{
  "d_shared_expert": 0,
  "moe_layers": [0, 1, 2, 3, 4, 5, 6, 7, 8, 9, 10, 11, 12],
  "routed_scale": 5.66,
  "init_std_router": 0.0267,
  "norm": "layernorm",
  "learning_rate": 0.0061,
  "beta1": 0.95
}
Below are experts of layer 2 (counted from 0) of a mixture-of-experts language model. Rows are named router (the router's row for the expert), gate (a neuron's input weights, with its number), up (a neuron's input weights, with its number), down (a neuron's output weights, with its number) and show model dimensions 64-127. Each number is 128 + 32 x the weight over its row's rms, rounded and kept within 0 to 255. Numbers have three digits each.
After each expert's rows: "comes before" lists some tokens at least twice as common just after its tokens as in all text. This comes from a sample of Wikipedia text that the model never trained on. Tokens count by the router's weight.

# expert 9
router:122170092069149073089148148180064133117137087125147111137171139159175124101153127097094098159095137125134157120152139136136165139121163125141152139090127120060096145080173164132191150104145157
gate0:080149113158113129185116105155140081068156098104098100089153148151153055136089114081137120096078148212168172168100129085171119133090115121101115123097182180098190076137108115086168126133136134
up0:191150129124170107166098195111099104095109154081122132119159158128182056113101073107131138104129153120157151098129105142158093066157167097012136117152108105135157087114128122182227156127106155
down0:055097151163056148088145125141143130109145122141108184083104084140120091157159151113148116093106075145087144167154159123135135113179107121157139140174099094171129080100121154070093068135139141
gate1:184156125156168115115156055100123120132125157103099104104183082154096186162146103087133151162138077114162126169113145139111171109157142121163061116126123099089130182168141137132111099159182134
up1:171111118171146082137146109097073107114106107100056170116100135134094146157125114083148131169134115089134124135059158128118039137155144162102156135082113156172096126136141132115120080099147051
down1:122131165107140156142114127223168096142190111095112112129159123117165164140124129083081119140091157154105115170157114187147121092105127178150137088151132114105165146112164120115123141116092110
gate2:121129084057096066153141105079093126163146139101088107193108185128148164179119125111129044107095088056084079059121144123066111122124110110109164134117064133127073190153099178092103095122151133
up2:168121106164150142126126136148194105185119107113137137103094149066147144118121099113129078159091063097146169166184144106109091069143172165125169130087150111129114207132099106114117150061115147
down2:106199170144095111096114144081132060125105198163125119150135123155094137192122154188136111144134131163114136088119114122116190190128152111146163137119088140173117107129115073127116192129144146
gate3:187192108051093109151091092120125148154154093176209118137119171131086148114125185100140095129108188168060127144141125154121111159145154126131128159022139107134138160105150162156112136054144088
up3:077109120199163161131106188106180100191144098059137131148077088114150052115209103117088137134121110152161146143151097108132113111159151130127160108184128151144104101140192115098150128125149153
down3:176073128169113115131058141156125110122102155149195154136105064166146096102113163094156083098172060109102098088108121117131147093074078150131124081105110118161143197098092055081117129113122145
gate4:174091151077120150134138103117123121104096108121135119130150085105151119128099130153098117174115216049123090101075119129144121090082157092140133100114143149115096159097141145139151139148114084
up4:113120135114114083142134117138127139124210153100114160141189124115099154102095120127137087144070142152141128207183120113160150099136144159193097157116128149105129052169187117093056096095150121
down4:120224164156162182158164153129128170138082087099159115115107078158137104105171128121104138129136100163125149162106123148063117129164066164094124117114098167149125191139112161133113112140113131
gate5:092083097166191166133097110154116153117077167111127105147178146158096097123120136133151154043147104105115159176110154117134109222103113148125137090128165037122117084157166118165125083116124158
up5:053149111147154159089108098127139128159139138087149140135171112160093178172142206118166204117054161147105116097129171114134137173086107150140195118146164114127130145165128071083149130130179181
down5:130122164119154111157167187136140153211104113103176137097141125137118143106105113109120132140129147110131073097160095071088120109112135161134013138195137168098118166151109124135150146142153141
gate6:176126089130121134110122153136157047121101168081167119153164177141040120138099189126145129179099116138103151104161073119151139141151143134178116133158103125087090104152170108055125119125156125
up6:086152078158151117144166137136119138100150120101072094114099055080123115199107147135103140136134166135109084172148124165148102139099219138121179181161128104159104083140132128144190106123088133
down6:062087107069132144119138142135123123151136109138147060195157150153140141147110108107135083183121131111093082095139159086123153111152105060083167104100153146131065158078161136106088100127145081
gate7:119117132129102154152096100151088191157109080137122128139151166126114122130119183177114160103137145121135113151134129096120150076063118146148157136135155086021145082132129159088190114164155119
up7:152080140181155167169133078124084121119100144169118107133086127100148115072136131136072141154075089190134089097124158107151157070097090130133136126161136114144129129100189134158189126151094177
down7:115136136177153155123120154092160087114110153103119199126098088153165157101148116107181163121126167107140132149106113195128155127131149119170116166153085156132172084135114104153153097146216130
comes before: ".", " and", " in", " of", " to", ","

# expert 0
router:131184080167122096156162132141091173092146143097101133106174181102175138064077078108125167126144149115114118173168113109133124110162123106182096159171151124164186143178140090177094088094153084
gate0:098118062152123165098152051113125139067092139151126087084096124147176113145120155128170119185169069103094156149145111171140109156119129131183122141107115057133123124141127165119130139168157143
up0:032173085109156104121093090078132111176124151094135101101173089100161134092142156112120130160174187158174138137132120141101104071151027148089124124109085111154125083119085104097139128163111096
down0:150154155147098116138113149176128137174163171103097136208137114115177187127184119098171103116156137088164126103097085098161097099179111051132124151137139093113151192105111166120084112112113120
gate1:163116156090164106187120114121052122178167110091160078139162138139112043115117136137131110109060099105130110148135114100141194155098171099119109146122152101108143122030111089132094129177128063
up1:136192140161177169174141177097206129045118161110123125169126116088147113164152157097109070105146139101122111142192103133122090102102127161111179146159139137096114151120157168141127124111081146
down1:090142168122105182192089204131141115118137195113144133114124161166093134051123155114160099138067132080086155144153118153114126104145128124098127146122119178121203163164097124123121170103107147
gate2:123102144115113138103030121108136120121116176114143119129160090153152124137137123120156114118100184194127139148066128093168108087130093081153126123114128158102150059086139096155113120153130087
up2:097146109109153154111154125099139106123111170109181104077134097126121130132121115152197098146166143140182146114090145115137063091165114079143131078125154101129138094114144150183055128131121129
down2:141114185172172104118091104088160133124107090149069076187147106115108147131089083100193132123203144117095120114109114177149135162081126126033023130127142162147172106119173108098188075125122147
gate3:140143160101111102140132075121113152136158112114124091085130145057106157122182107142140091119109199116168096135159102128221122130141130145096094149147117191073144174132131146130144134122164099
up3:116170128096170157151128128170101120144152123144095181145156101145105125154101151079106139085134136090110137159156135057104183152127168174072149160141085163122150141097140194094154079105152092
down3:110111085065132136093203142100139133103116137161143118107089057155140093185148144078103203147125191129132067171100130126142110157097081116141176113118148168153144095178208126104122129110125125
gate4:134085092128156123156126100126097100121112174131149123093119060083156079092112104162140154139127116101108135151103175083178168116083125117054075140165113167112120137068094115191183121149164113
up4:174142119110106130151096145128117097121209124128163089136155057094171117088138131149119107125178090086149084083089136099148124139107187125057080139137108109152197134108067094153204127109112077
down4:071158108187105098111115138115081115110151195169148144117073145171084157095138111084164145193107163166073092134119142137100165214143112171182087098148196126166124118143144177116171142169104173
gate5:107124117128119098142094109130119133121158060117130075107111157119102116111144089139090120210157137092124135172175121068091125106079129166118142112119135138151063140097158128142140107143136134
up5:091170159149104072137116121099173105149213112113162065160119184097129118125141131106116100176141190140130103135101116060103140095132172147121117170106086098089125141090113132080109103188187096
down5:172184107093114101121156090111119142093179143097111139144133029121154148179181131096148160126100098142144150131116168130125146119164139119125164117162128097141088134110130152121116152179115095
gate6:124151162129105144091100103161145135078139154137131113142127185070106082121136122178197107138117108144143123139142223129120159122177122092093095109080142104112141136132144108074137156128149098
up6:173215164112141124107177163125186160111106154145118138085112189101105104103123061150162100121102118142155095131115171077117137135130084120154112084098174086143109184156145097133116120102163144
down6:129124136069105177079113144104103164106187115141129176137118149079156155178150148129082142127104131120123150141079116154136124190129168088163125125157143116112094127158124141171144101116155095
gate7:147078090140176106127063095146115133119148111100104134128071162114128070136157201133134150154158120129143173168122083192118114155129107084115167094129142136106210169094179148147057090113163143
up7:104096144125114121080088092117128078096080111138123106085101129076118170124098134113118125131138164099112109167158117098151141148184110154122192119145144136098131144221132115136109167109030081
down7:088125134099144171110133099140087177083172114177165119105134100078186155125116157039169136093049164161100120127115089152140105106063159086171132152137091089101141093144118140120099095140153159
comes before: "1", "\n", "2", "\n\n", "3", "4"

# expert 11
router:126184115139125115152190126145073129116143156118115175140173164126143135086053069108096162116132156123121159173157106122102141117144100135175096166179176102183174114190138107173067124110169125
gate0:132091116139160147130115124069116186126115122172212131123126101112096138158123144116084132178088135096128071104112094208131170056094129126109138141111093109051105146103183136112122156096140086
up0:164143089102100106115150176109121079142114099122081088101152169150127101002183130177162111134156167160144179053175144094101103163148168128121145096164125125146147116127131087106201150137096140
down0:130164134112104182114147079169100136168119114157090158155157119106153121151104114198073132110166112139161158121165098136160130132100154158100156146039162062129136100094110116114103142164169104
gate1:116151154130146146091170106115162091184129141156165106113182134147149133101109171073159182131141164115113135083132186132119108042145074134107148136149101133133096189105105107106101135143112082
up1:094168168134118163088175120070178089155117161201125152123153116153167109121141113047148127126170163098120108093143155123132113033146104098116141099125133123157143168137095121132132138165144086
down1:092172149134152135109163186125153130117157147167158122107119126122135109204152131128148179129140161105087180120160097106151078151068132144151091154088117212085080169119175126120126149125115158
gate2:163060079050083157073112110114117126126163149105155056130087122138099140173119043150066126163115118120062113147093155159111191089138109159087170079116107137091113120134108136113097169142184080
up2:125152171170180126104088096083153128129155068151104159123109169088196120142126135113097089123105127126208125106170119135119147166100106117209067131106132097090134109143163150113109065114144086
down2:167164122117132077204156165119158117174096115150092177145067091154095159137143121101116155104142110129106131104117078080147029145148133176059137126131159107119139126108162106144109033089138137
gate3:149112115133106111109172150113148087102111114132123102123091095137153109115092122114164147160142088096177130182092140089180187108143174125056107095141153086110109076160202146135196071123105117
up3:109134123135110125157082083094099192118176090116112103085145075188086149117147173118103105094113161158123082150153146148113092131099105126206162130101105077175118134113086167079160159149174110
down3:129118134119129132148176139132121117176158152123116179150124055116152155123080103123102161162150100057163133078181161128143103135131171147151122182121105144125096192136127124126122130185069083
gate4:141134094087174116116131126149138135190105135142156121156132142145146123114158101128120139130174121130187130092073172113092132120137150093144096104158125051084114139121147135093143115194096191
up4:110177162127160151122159137131178205186162115108111168089136134154159113146117162104115069158109131119171091162163114060123119081162093133149173133114079158145101125136176070157119137151173114
down4:077081125094119118103103122170070081107075118161087131117123110134101160147170136061138131119156136112178141146153127093140105195078117102175153124199103194095147185119105121120103074145099119
gate5:133149075176134126139113104075091167133178085117153107100145201146165113156128191097118091167138080171136157141119133098096149081103149117097102137110132103065110124113143177058154152221153158
up5:112138145136123064158107160141116147062117161098133084156111167153155107113150146189083143108112126123174056114136131121116144187167098152123160080070150174163158139093100139062151132091068125
down5:112118155139150164095085143152154107179124125157152139107111175220114103124128098145111113082138112132146171093124168151083162082134089170114122092143150106114151071144147042186149142187132130
gate6:134117132120153138126134060083204092121111129163168148142074096194113089170156190108126073125089155111140148154168148110171151087166119043163120137060126091104111102097096082146132128118097183
up6:200073132106095100088151217115131099091175104096125105102131098100142160126185151146210095137075106085100145120116075110150093139159141119193103138122114096111155168120103095112134138118117156
down6:183152132123118165135180091138160148120087132199078126153135147161102166115187143101133173113126120113088168139143194135168187092168123144201057106129110199151116122188121131161130178126165119
gate7:147147113127152085053129093117155151205126064144141183118081140064155117107118145148138092168091107127128110174181070049137165074164152127136091112093134034209125119087166076094163060077110109
up7:128095098132142140115139093106144108139124080139107159186157177137176136107094148180194060134128170148120075129147093124101134121164134154098066156061166085185159122086144050125106062124104066
down7:133153102106093092130040057190158131074095103092146059161169114109116107131195096139162186181117098114087127107118097098130119175178106092134091135137131112121150064137087159165122184149100102
comes before: "\n\n", " The", "2", " He", "1", "0"

# expert 28
router:119198080161131065164110163133195162107144085085138072127140140078127080171148134082126179114077118122178112152201080152194158063144178128162108078107078143090130133151157088112148171067105104
gate0:161152149085184125098125093116127120109111117107142129089143172107148158176082139151121113109113163123141051106122120141150074057121133070133103139100122108083163159078147144131041193134122101
up0:116165096138137094124109164127116104104099080100120155115137090170135124149111123185156056105089120134113162129121104155178130130051097188118139107148202105044130149176088176099043121131152133
down0:147138106170183166101176085093142142153096171157113046149132109140145116103120182071144135121147146074187153116162115096137112121100197118116143126099104149109130070144129105157123128184070093
gate1:146151161183123082104119069137156194115112114123101085134122083078127125069139149154116186126164096190143050170101163073122158124156169161115112138134078135190186097130118139114108111135145123
up1:099102149135110144129128143150143085116114166147151129104108198120125160125126093150176080118104107130155192116157142155165082068184178157126188157155113095129077134135120141104175143205149106
down1:103160179139149143059136114090117143069116136104166100096091145086112109090168161121140134132126092071110105177159111167101145097074175180102118059175055107198136128143129121199057120150115089
gate2:126158134094079159124110153096082148187152122112140079140074160147142136088160105150131167137141133127096151154142145112122170123116141109151162140137122141045144141115132071140115144074102213
up2:189172092116137122127130119169115121151103156087150144082105113094181105130162164139123103100133118199127137091128090090113146101126081137129150097108111183157096111142095133113124118098119157
down2:106095107098070162091145200113136095134148169167155147129100097111115100120112137141126088128091160102127123046138113095102124165157140098145153124168058120118102147114066123126089142108162119
gate3:162165123102140104119095162122150061131079152154156032114124126169162103078094162183139121142119136086138097167153181044161174113124145092137158138101072072140152197153175131071124174161137129
up3:100119091181154142125118146125156087156104094112156131065099126077113172157101101123151206180067110067173176146128126117112150082105124117129157088121174121142152121112155150122089155143093065
down3:181136118127121150144179125140125189131073144126112077164135141134134113147130103104053131128107146104118122165150080100181093161064155148111158111133144176170122099124043157069110115164103115
gate4:151165123114092134152078107086159109101114110143133164154079180132116115178213124095071090106147123159190110117203067084152089150098126191150147147113116147121169104095120148119155137122106117
up4:132101149151110143122118144192114144085159145141153075102097155161161107191154139138052107120108129109134195086126128081080130160089171132123123193083111148085074110106126114093154144127124136
down4:150148131106116137141087190139164115086148074144105126130106101099101112133140112081082098142061074136076132089123075158108160072129094149134101092133117145103184101090124110106147161150143218
gate5:172110147096132136165084124088181143139077110108151139124067171100113194081145114100093177111136148142162167121116166132180106062093154110184134139090107066112124092116143147150108149184122152
up5:089115143098162150140073169130171108164067123108158167114118135076153147138121128129117191173177124162157103076155167105193111113109109133091142165069136096061088065127177146116135136156105122
down5:135118058098178139122130181189147110133185137132138154154122139072097093141133132140156147127140093152078181178096135110099128141093108076091113131071161116156125087160093112114093131102140101
gate6:153047103140125157146125168085136096059152139108199133154106141123138088168115084122149096129148115159166120097182117107145087119101187131120142030178151109170126130152177120146119106115108118
up6:161084163108148148176153152132121147145130107077184070156116156064066137176089161167108113134128123155056110118086061134089091195101122167118090165144102123061135114102157118141094104073100099
down6:132126158106133166094133131148110167151125057102137174100111128143139145159090185107132103167119096203113154074110166097136137152211133123177161086147123143147131106153187115160101158057104179
gate7:099135110169153121133124113123126106075121078107093083128083165082214070122121117140124149113111123105151118094120154091156082138206102117122113144076094120155195145135103091172108136227154163
up7:131056137110145112091104120147067068124139129145144147138118131139114193154162113147167129154120141117145129187116120129157156173112074143195137156178157185153160159098135145159149180096131141
down7:115135092159136191077121127118126117127152166126184106117172119113136141134105133108178087199154147131108094151192195138096123129100071138168143071165087147107178133121115137178133128173144137
comes before: ":", ": ", " |", " |  |  | ", "-", " of"

# expert 21
router:105105143078176103146148086126133092164149130180155097168095097141162100161155114114088088158102135136175144082144189109132125094110090074088113138148071130063126091152133142138186090156081164
gate0:103101166104100127096115102135191118100090133150140155138130078120167137180081134138137101102085151166143148140121159178114106072129124146188148129129137094175108149090091123174129088111141085
up0:136128176123124099077128135098113126102054154132145147144127085137150174178074112128141099118072158104160123166133151164113110081148088141137124090088150151125096136084094113141144090140158139
down0:120183047158073100137188133129088130143126080134111072122120078152147148059139129146145106144144122121183115122085126138108211149100154120126100137103195122100114067122119126149093123089211096
gate1:116123138123152084122102108102134112122136147088105169132141045140069148118160137152186151142085137161128148178145054140146116151107121122081154200136152170132117126107076115125131138096131094
up1:135167119167103084079136137177078135143098126206145104151077213149184082170150098117099135145149128122156117088100185096138128069173173175152117112089120089127098136118120157126124101107145131
down1:141120187165128140137184093124136179138112132043102143122167116133113164118157117116149162145078084102145153110102154150110131171112143154095162080111199103147154138135100142108119064113203132
gate2:075193081151111142057120103129152179138158153030100129128104132169127133133138101132139139118149104165097152138120134084158161162124172137135044130104151108124094132121147165102127111160120142
up2:189091135118143145153200133123157135207117176145142132115124130163174106146175139180151149120118173119121031113143095098123211139104103096077129122078095161128061108167077088150097129064114090
down2:135098104126102162119121167121137097122095146186124148130179094130176108148125114180117181135087097111099117146117107153054149159108090085122127158144119135124109137160086099024123165086127118
gate3:123080149078153142116189136109082137126095147127166130139145118151077131136087119145129122087160188102107149180172120106113088159061174130140125121139167134116112111104106135079162072141053120
up3:090109118137106137112072136142135106109104083119138110204161115177097143146087143083115146115119168101116114163156064104174132065077148138220088164187207153136129120096088107172161086107079085
down3:106121119175114095248090053127135164163181128112164090127113127150127148123108101116167135151139068132115095090172128177136135155113111095159102180130090121143087128148145162127190151109207120
gate4:091087148104127157028161128147082139112123091100139099114095122163209143153156108152155144141060107119140176166189098149086127066145210060107071140038081093121170156141144158120134136081142144
up4:128125128069096121157142088102080136098126073194154105170115096209131149097164173080083117148083142121138106124158107198145135172146149157176146134157170158133072087125110144146128171079167152
down4:128180144124112151127123158171122065127140092104093130083149167106162123165073186167155129149214129189144159155149129076133074124142130123104109160111169128121138062138049168070146159162112070
gate5:115138190113153125103171168085159133141131151101038155194114093119108134123104177161154135112132126070130105086116153137168153154125174108107110130156061164124142119161130122086093165160149101
up5:105148166114154144083242142163119164103137174113108102172024104175184144156098116145172158144086118111147108132116083108137169161106117106130084102154111098084152108186096084074130095125105153
down5:125177111184191129141142100146090112116100145103082140158088125113144090108059127164120096123109154128092104139187155160170107099128167168069115166113169151099095103147149115103066155145099146
gate6:125109162114105131159139157171125087062149159094048103141138151132092085144155138158081157155152134159104169148134139126143156104171219141180113161108089157086133175112127155156177097117095075
up6:094150068110143166065141135087139185174083073184194138162160144145143135148144145104124107063184121104132070120112152148117110114104106120109149134094160084110129082161120080114118175127099124
down6:149130165105076125153085145138130098095144161055064130141146137114104091159122141166102099164102138152122134065168078095145140117191137106155163151034048122133106134098106097102184126125134072
gate7:139124147126142120118156087172162137120100124109077101072115137097102175090145049153139195132070095128169104122114109161178104112174095142112148179168046133129098125092115150119162152137145086
up7:127137116139097167132160094180166153075082122177144116107119107116112190130203062141139121112128132113183105072139053147186151156170086175067168149139081136131104123124137128102188112102078160
down7:128155157087123132129157097163135170112137101136120097169096114090146147140137066093161147056124124098116125141094158115168235125182114177150147153095139119166155093159206108137124087124086153
comes before: " | ", ".", " |", "–", ")", ","

# expert 5
router:161141089098125154116165106152074097143130106067107161100133163083182139099113092087107097175186126130138186124183099161092089118128144135148122086108076152148120174142131147148074149093146142
gate0:116136065126158106146141149086092108102128079142141096067149139126209141117133167144107100030111112154124181173141132101148175054105183081127145115108113145108136159127166134058160143075151117
up0:150115056128183090145163153118096124102134089141126103078160140125155141084151122148148102086120098106080172147167067140133152056128125087094148106087113140139113163123191127106160126078100086
down0:166157152129170106130119116175133138173121152161069131091089159143099162128136144168144131107120131132097150112145097109146096154128150173119150107100138156110155181140064161179128124119107110
gate1:139087140126162068129136048114170135104148140096155125175178149106152089094109093093117109101123092146162121133151079070103098156167096136120061123119099121123080154113105070110159138142094119
up1:134098100131173130121123105109131103075102151112148101141169110163112137082122107064144130153072090143140130156155063124123125145114163135111074115108151165188148125117080128076179110102154112
down1:134170069151117112147110105097137067139185112172074122093126178150101113096136115114147157134116159133126141046058129088138122093101127162115147106093120142138081130124100066145086163118161103
gate2:130107093129089149124076074128151117140169125132076118101147084145155095159132171158118140126119086089147161114177089093121131191064174136108088062144176150091176127084159140109143138177130116
up2:120155083153146105108140112111170123191124115131089149116114093109163114158172120160092156134107107108121130130198060119136088173095126120068103056156179149121203109071072184116161129119109090
down2:096119132113119097103150076133101160127112080136140190167154141116126175183141131071110121160092156132145073141109170112170082072122105093162123123148130160153136098178099136128091089065077077
gate3:142121125073152155101064190144089149163098057126125074086124177122137070105143123090120118144156150162113101105176166159160127160136102119103127086156115149132105111081168141041142111108141104
up3:156155131145150089118100174161086134130142100107141122070091146147165097136139107118132177108175173146130124137145138119142142158114158097058120085122126121109101167084153122072116146109081129
down3:144166162143179119195135148143141156145118110086142136180123107154118181126121145133091122169135105148056178089152131100152169178141121176124097110091098147159111213150124113184069091175181198
gate4:130125138155179104082122152129120088103126141097091109093082125100124155145117106143114140127207183126171148112150103191140151166159124083123137112133107134011146137106142163127142126124121112
up4:123095063095084154133097126108155119154145099146123161136141148190138136158147118127108080151127156070106117195132128056169123087138171192138096123105154082188121122137154149110118161134103133
down4:124152189117169135156078097118103149150182133129174141111128116148142103168070157169104160107132199117078128171086119148160128108141159109119129154122115164104087160121115173159162177119195156
gate5:168109151095116139130140127193173148101152115043110111122145091172139146129142104144161130136080178104151100155127146145113129145173140088101087136099060196132156180151159094090123129104099107
up5:176084101120139136173139117176139185107119095096080150103128102136132123095129088102142130104106129140165138118128163123107148157145162123125127149145040150143144198171178164128182172139144092
down5:149178100151146120112144151148116141099121125141140078171079174181120136126104115056172100087131135146112148167184115192069185104155125113172139111146098108172074089125135102116169122061140057
gate6:114069066170160121147101112149167109151105138101159121120140127189137172167119076175111178092118075171093110103145151144146192101173074137181135143130146167101076174153134109091118121125107072
up6:098083089080039180094110101130139107153085185158131104177145148083114141102151135177131120076128108180100100183136181090134124166150149135113137136115139136113115170170097073123138159114147158
down6:110104119157102153107103129142215018173099160111138123090152087122144113133135107116133124120066124131048144146128100155100118075103067137039147107136231116115144131120119161117130142117108091
gate7:145139040091129110140076144173126117181171166157105139111096077107143173118176139160151135090166175149108129155176158102138120161138170078121157119145159135142147117149116121156155201140182150
up7:154102164099132118175216123144108162141150088159160075138099147078180095170123162114076146169098142145135159097114109143156089130098116068154107101147136157174173121145102143097149145103172173
down7:148151111147097120146048159114162166131131097139174136101106143099146104136132169113116157086035149132132147116158173145183170173114086119079152099148138099086101121052116116106144130113137129
comes before: "\n", "\n\n", " – ", " is an", " was an", ")"

# expert 12
router:125103142123163145140100106165151115188103090097106104119045073121088115079108133093142134177158140126123113139090180115187138116091151110073159065127170090152148177112076095123106136131113104
gate0:141147126106158113088143136030145145147094096128151077111115133157177092100118094120100161100143130090155108124077161118143159189143136182146122144155120099095178153130104110169114105111178169
up0:140126089144142141140112137126124119141152153166166186084129170126166048129134106096135078129077148187147128174150083161193158115121163112097133108132115102128065101113168115160158108183146109
down0:160160115159162170152121067144148098157158078112103109169046158130160158125160121148139183197090152136062160160138149097128139129103123126106122077071144108124079139191175161148117144136092129
gate1:078075150126117104102123122143120125169114141126157036091102145176155150130137122125163116167210083108152102066076101111200081185118158136095161100182169145157150127141144129071110137117087148
up1:079114138117113111128065118146159140169088143139138044113092105195148125130114144121159113099168087112155147114082134132171112101119182106153188122123199143113100148137117121090133106125061163
down1:108156094128110124160108121088104075108152082133088144088141108125133123172183109096141098102152128194141105184149181112127143126108124070089150145135117140177141161095071164112134134142121030
gate2:176152139112159154172156121162187187138113141119105107120126124091124121161112160124138070158097072078133142173177149178118109175138107155062175089147125113184066115182105096163106095154114116
up2:177192092151147099188154122116137165125126148151138120106116103137077113151164176091142084113154129105116106125175108163158129158125100184082160069128081147119065100161107148182128131117078139
down2:192084158119143057135116135114115121104107160156092113142115144145141148111127136087141154069139103108089147094108127126139134082079108167114117195150153179142162201077095176130116164109130086
gate3:146125129140136179153130119133095181135140166123149099162119146140154106099134158134090115076115163170158103174182132115093098141135096127078160203112107133134151136180137099084212107114094100
up3:135114153117124171064159129175165103124131096139108138124182095129095154177103108133133170169144131086118145100130178107194138118193147135132126064173108108121136048106095179115072176170162110
down3:181069127106082136107140120105091183159165121174090122155135167123135102133087138078185065153074107102153111088134133043115118076153136126159136120186084113103132138117158143116095083146120120
gate4:091133137124119086140134176151159142107136079144117155097168126129132101092135178095142080156146142104118183109087127150133110037161183128165167141136080120141131091154157154051143181203047067
up4:085107137088094078102107168136118116133147079146081128119165125075146079071129182103101097160133157090108194125069147162119126097138181136150131123116092163144136071148169149033147195198114075
down4:152106082186137135144107171156089106066100145136140151156167143121142085134096059108100146107140115154097176117097135121122132118163140062143072103067176085124121130172146116093129105125085080
gate5:174129146130071135165091114149148148109080130141149112068127167113145110171177146227125122172135164129145150169127159179121136092086143180131148151115156131173140177114100161106114117107106161
up5:134164177137092131132145159097073161186119166160162168108149161108108121092130180166106142076141164138141142142128103116128130134111076092106155164172160103119114133177171089103079128100090170
down5:044106147057093159137151150164131126075166149099188113078144115088090121117160147098152184118175171152119124099138155159122139104155065136146151140169081098133147144133137139070144143058040130
gate6:119156188123133150135125095178126104140120132116174107145130093103191128092104172118171110146159086141167120090137093128036129166096137137113190135134153108126144129074100103100133084092125089
up6:125138053107150102133114125050111142151132104145112143113115157132140179173098159142106132133105177134111132137113183131170099103139165106148150120139105160085144104155190122143127182174129108
down6:105136166130108147137164133120109097167131132100126167123095134107149096102114167079118179105138143138116115167091124088110112158096154150099079075109131206054136135133108140114134082174116119
gate7:147136089142125100093156124185121168113061110160110082113075177108131191122133156150103147168143086140199173079076159089122174104091138174112105100123129130107162160109150185098143142114099104
up7:133107100093104097102148146209181115140097097144086105108064130090172125090195142110117129137112116111203144108123111094099174108096037175160097091130141143095147185132092183134128139115142189
down7:119122160083161151085173125149119107105140075129145138144119090138085096147127107138123113144174140122117150147147136212179104102097183120217127132115111127145098107140212126135180046160137193
comes before: "==", "| ", "-", "|", "The", "==="

# expert 10
router:125065131101117101126122125145133141137061111152139152162089171079116115162142089079094168056168126117123085164084148115139097123084132127140122160162174119122121164173074138158133101142137124
gate0:110139111125108131181137110093095177131105179143108078152117137091180162165096169167051103136154148167094083084166130082141074157119114107179111141099130107122132140111162130096156098161130126
up0:092096093141143171127103167069164107147166114138142187107123128103095080104082131122138154089070147157108119173145144127126214137086130145124132151091138121133107131126204118190122174127127108
down0:186164123126096107095139144098133180110203112158070153153097127101075122085085127084166154122111137132105105170148111111156153179114110180155075119093171144073078109161172125175137180159147144
gate1:119114127131092126116145144079120124144157138103210114167151114130079084110111172099161080119111112143123148080111101089142161073112107183125122109188072134163049093088128136143113134192069078
up1:157124137141082175129183148154189142144131129105176096170137110109121093177122164076161084159134162145178194103151168085152174062057080112080102120135080099160127175081137152161095132143088128
down1:121152108165073111145063118067145163128114094158133152164113139100168086146094116170129121062142133103128158086051093154115081115128080134167119124109155153131085111142049081138163175115159140
gate2:129169160110139104152120130139119151129137099161137116056167109119185130141156117092128206106145080140152101122112129122165114199148130160092130131166104130146073071124165123172091131150144093
up2:117119089129142139065125130140152100101111122093176142185135151145088138094091158148128065141093166140135155146122142136083134064140087096207127131051166129084147162115092109095132126122131150
down2:121167123090112109127177099103155121126128127173138185134140154120167143156129217105124097117145074100164138136132091140110107239136135171170168142175154117153112160107120131131107089064107108
gate3:169138196119053090100152137178110162094135095166173082081130138158123149163078122180152112114114170146122102156120152163152115171133125076142132115190168111136134184131098132132094066131102064
up3:104149167073118099121114103160152134133111110188162121131110133147149114196056121156121133126084145118101058177062163126081091138119149135166126079126166143167096149106193106158064074136063073
down3:108063094107148077171117174155160036139162112140108150170104141093084076140192107052139141071173127097093138120091142132034129110124125169121121138118094071091160107073137138123131185121152121
gate4:172163112187174160148129117149158197118095205116144056138152120127092074165137130106153114101145117138138120151145155102163179122104101178124138153100118143134150135094108170172130106062160081
up4:111100168088114076134136160128134066173201071147140149093137118142152152118120138187116131194132138160091130146061120191106113129178126083130127136188118137165078135148126095089112132159090129
down4:189151097114153123159127184112102103142152109088087100122135119109116114172125166112097164108107166039083109117128149102143109106172122095093162181109137161170161117112162137132157119096148165
gate5:150159134099150123153114129143140101165118159141070109134153103125096083118152169166105121169168099119152177156120201154120150090147122081043119135167141157166107148145170129080106168124149061
up5:184088105139043158110157088105085176107105176113109182113145139169144141113132111131093162188091063159107088117117126146144176153100187162153160190096188148148217102073152130170137100100108080
down5:131100145133077192129156142099177102139134129088171139150126123178088137079108163084151122042075143080094108127092124212084143201158135115183082129105129131029092089078147120113148176113153134
gate6:138101150122098102140084137094077189108135102077104110079181221111162185117160121101159125186137115146128105146236061171114162147149121166126122155165130112129093126146139125114155133176165095
up6:184122133172142103163191166142105123113118108095157146173135094114141108133076185154116118080138214080107142074081141102140096111146116161097127071113106129201154143088144113073093138111143131
down6:143114106133164131142101152149133151122154139088154103087102132105130164208112153116113118108119090140075057210119073141124128115142146133113140126187167174171156145118082138058140090108167160
gate7:147194166065152116161134114125201098144130133127146157094040124154052142165100154100130096033115122107099110128125146105144091109098122125133139131113099203184128150081057105196142133123108132
up7:123173177088140140140126117164174150188136119152108151043093059137091185152087156083140064093124107150153122124152135138156130128158141148174160089120136142122115118132122121197092104172096133
down7:134056118108118169150157106080084142140142134147124112152121153128176061083149105130114170120118106148093122094160155122115063148165130120112104147134126077139148153133138177117143153057129102
comes before: " | ", "–", ".", "9", "010", "018"